From a checkpoint of a small mixture-of-experts model trained on Wikipedia.
Size: 10 layers, width 256.
Experts: 32 experts in each of 5 layers, a sigmoid router.
Below are experts of layer 4 (counted from 0) of a mixture-of-experts language model. Rows are named router (the router's row for the expert), up (a neuron's input weights, with its number) and show model dimensions 0-255. Each number is 128 + 32 x the weight over its row's rms, rounded and kept within 0 to 255. Numbers have three digits each.
After each expert's rows: a language model's description of what the expert responds to. This comes from a sample of Wikipedia text that the model never trained on.

# expert 25
router:135158176124062078140113135101133186152161107159119139142149112126151152126120095117103132154103153092110122107108148079072097162191082178098051117099125092091158169081091139100143150071106108141184128117120139117131127153132124084126081173120130203116143081159112118177132111105096123046143144074168108096118208169141136112121093099095163122217104156097128072119106131136161158104117114119172159123163087119129121081092045146142082201185147138156158164134156074091108097098108168131131098158098099120109111102187139086132147063204144174164141136127129197157140121135145134126137137148145110109108116117129061158049105158138167089125134125115140185178073102117073095172154105147167141102102145080094123128107140150126163125158109172165146150081100112142157161149141084
up0:102105103117125082152079100139134151132084082177161086127139105157110175174123117156118086131044087134096189147124108134103109143097212159178114104089064128116059170120164166112175121134096134167085064091186118150094099120091118167072146151128154133140128134159119093084127100118091095113118134121194146143117096151119102099178073141080124139055134118157101157098124103143102108128130085135164149110160090130132096099128043115161144163097114118116170135090101100114125140125151148144127125141100169116193132115118101077139111131098089072121051146093074152116122105126157147077169135136141125179104093134186085144096125163134154122139136105113137132080164169114167128153116177134124112196144208061127137036140125150149057122145133148062102121116120119095121147113218118
Description: Spaces, award and listing words. Bare space tokens before words, and nouns like Award, medal, record, list in Track listing headings.

# expert 22
router:112133159112132161117119115116095139136100056124188155109115090134103146125186143148155117145141172101160118152109136154144091099187139128076140103121115105099064089161128147196118095102085115094084110055149097167123131151135192161137141084154144153091149102118133180120139109132116076159120149075111126159157075136185097140079139096183165086165144094146111141189110132172104160178150130162110114120156152113154119128185119180160078117124121114111135152084104099133126089125133122162067160170173125072183121094129211131156068097136093165160082123120104147109153123137150126109113104143097114115085158105079104142168147141146112069124092160150195069138128190137093134105235111132172160056162129087128115132099167124103113135196203067136176158159117116099121132161181097
up1:095130181104131164204153142200183080166088108157088123136104124137117120154115174178162123091160156116206122061147074140026099140173148169125129149102123093148108159142161141148155111145114090073161141174088108189093116112142141115075115151137048153104168127132122170164127148100101120125111105073173103173151086107155123184072136161129177170109118203125178102136119141126096056116119078146102111129141150100144155185093071123134139119061143136125111147116140121140097132070117125080157141098134092119107127064081141133156089145115117172100115127153147150067147156137171165159153106087176164158079177137145124105126101158143140068128099159135147146146136161113064133128128058085137084085083121101107151113090157124108165117161135136106135163111081067147135110113148173
Description: Quantifiers and determiners. Quantity and determiner words after the/a, such as other, one, two, some, all, most, many, e.g. the other is.

# expert 3
router:187186146106105116115102167123112094123102078125100103084193120134149146137144092144173131091173148080125065127150132111117149178127109124094143070146141126140078109118151161175151109090046133119110086120164142178168137131066180186072113061116169163110121115152177145095155149106132113116124138101171157133115139142147177160064138062143156185133179138131151058157149140152114131128110182078127134116113113183133164144128145160141092078080132113114151135054132074048066160125096147114095174119125177083106138129119160129132123126141127122135118205101142108170176122102116145165162133095166109164099118108207135142166083134108186161184141146089114133156130121120118160097147123074151051064097132108115149074117132148082153119156185159059133156139141115149142089101132085
up0:144135162136095122126093200099125073115083089111165086099179136182135119043080167137144075110115164124140083118166148149065136077132146132132145153117135110133112165112118143124203143063154112054117120135099142136122146104176181185114107150157117183160143138140119112146133117151134176120125180098115125145117131150090133125140125145157066157097153114120103169131107108104103147097130115124124140134090104164125095085104096070119093127141181103138070118124125089146171085127091146077129146135091149089126125118097165075118114121130130151128169120063109031122109100042096097139134056137173189129105125169134133150058177129185153106079175132111144106165164142122101180095163107056166168120165228159119087134116143156157074100172095125107115086157129184142096120147140162
Description: Field-label punctuation. Colons, dashes and equals signs after infobox or list labels (Species:, Time zone:), section markers, and math symbols like =, /, −.

# expert 4
router:162196116110086090199113137091117163097155131155100135062108139177108102143147146180149109072129098109169123068145213143132124129106113189143123082123065166177061148112155111136153173061111071133137145094136169131108066068106173143151164113095128174169142126151096132140102112107120149162110134129137086118141189126146178131105178140072142171161131110114144118162091134137079162052070165131114145170156089083135127076114063151144137128123133103103115117099149126077156145178133135137082139132147107120157081087100113116139115084164170142149135111077082168108144152128121069074137078091176113097093117118166100127089186136081179116092092096087060131144133157161108186192106122147143081149189133143144109115097096198123099121162145147163128145109164111100116102154138110
up0:135110154106120096126136116119141104137147115146151076173114166147131088095084150133070153167179125124150060104150165155121153183137093138147166104148098126128138131065126126195190104069100090092179162105117106134088109116211184126132103081051129132166121150156121113246125170091173097183136160154138096143070112110215108111140136133097148198124135137135133126085138126067104159106166105147122143163108156198130163145138126176138142139126115114127140152126092186107158094081119161096137095057108078168114137141124182184094132092185127150121110168046108094099171142144107129142109054110162135158085190148131159146165130109135143136126103044123121136143118157091114100146106130165108122128132147110138134113115109167172160153178097117138174051109103141168134112115130142
Description: Table pipes, Slavic name pieces. Spaces and pipe separators in tables, and pieces of Slavic or Asian surnames and country names, e.g. ja, ko, ov, Russia.

# expert 6
router:155139153137144112180140110164138160139073025118164089143130118141097132122124085131170098115132163106112131139112121095126097085109121135149123175094092095157110098100107129136145171050139092083114078133134154096137166146152135134132165120138115156169147144198122158140109108173139105117177096033114130146079114091113123135082159083176177119192182164148150083102130147098093162085159080144105116115130065163130116184050098170181128054141105117117106136124146114158114099142144156093166154076078175138103188113143153117119138151195083105179120156130086101186177100117140126123171207132102114163121117100083140122084123111098119093066147125112138155084089135104101145092095142108104136103138142119108112098088120169038107162167112082075148083177175090130166099141155106
up5:122172156110102083154087123131041152175143115123082135102124134120095180136080092169102082102109173143153167115124151092072130131114078129120139111112187117153062139132207141098152112120085091166136147093079131141113061141122131114108103150199147164136119160164100180154124155174113122107118177142176028072176215088088156133177116170091098123117123135130131130144115093153102127069095134124132124184142054116113109111147119102103143142138113124108137141163211104135153139107135131107081094156118149114132068139106147121115098126134197162178133124144121131144130112132158132127098126074102137130116148120160115120050182138155106137134069060163118138096078116159180137122125128099103092108179151161107145173149106195167092136132123231165111101061112133117163150085149109
Description: Coordinating conjunctions, articles. Mid-sentence function words, chiefly and, or, but, the, as, while, after commas or prepositions; also "or" in "Country of origin".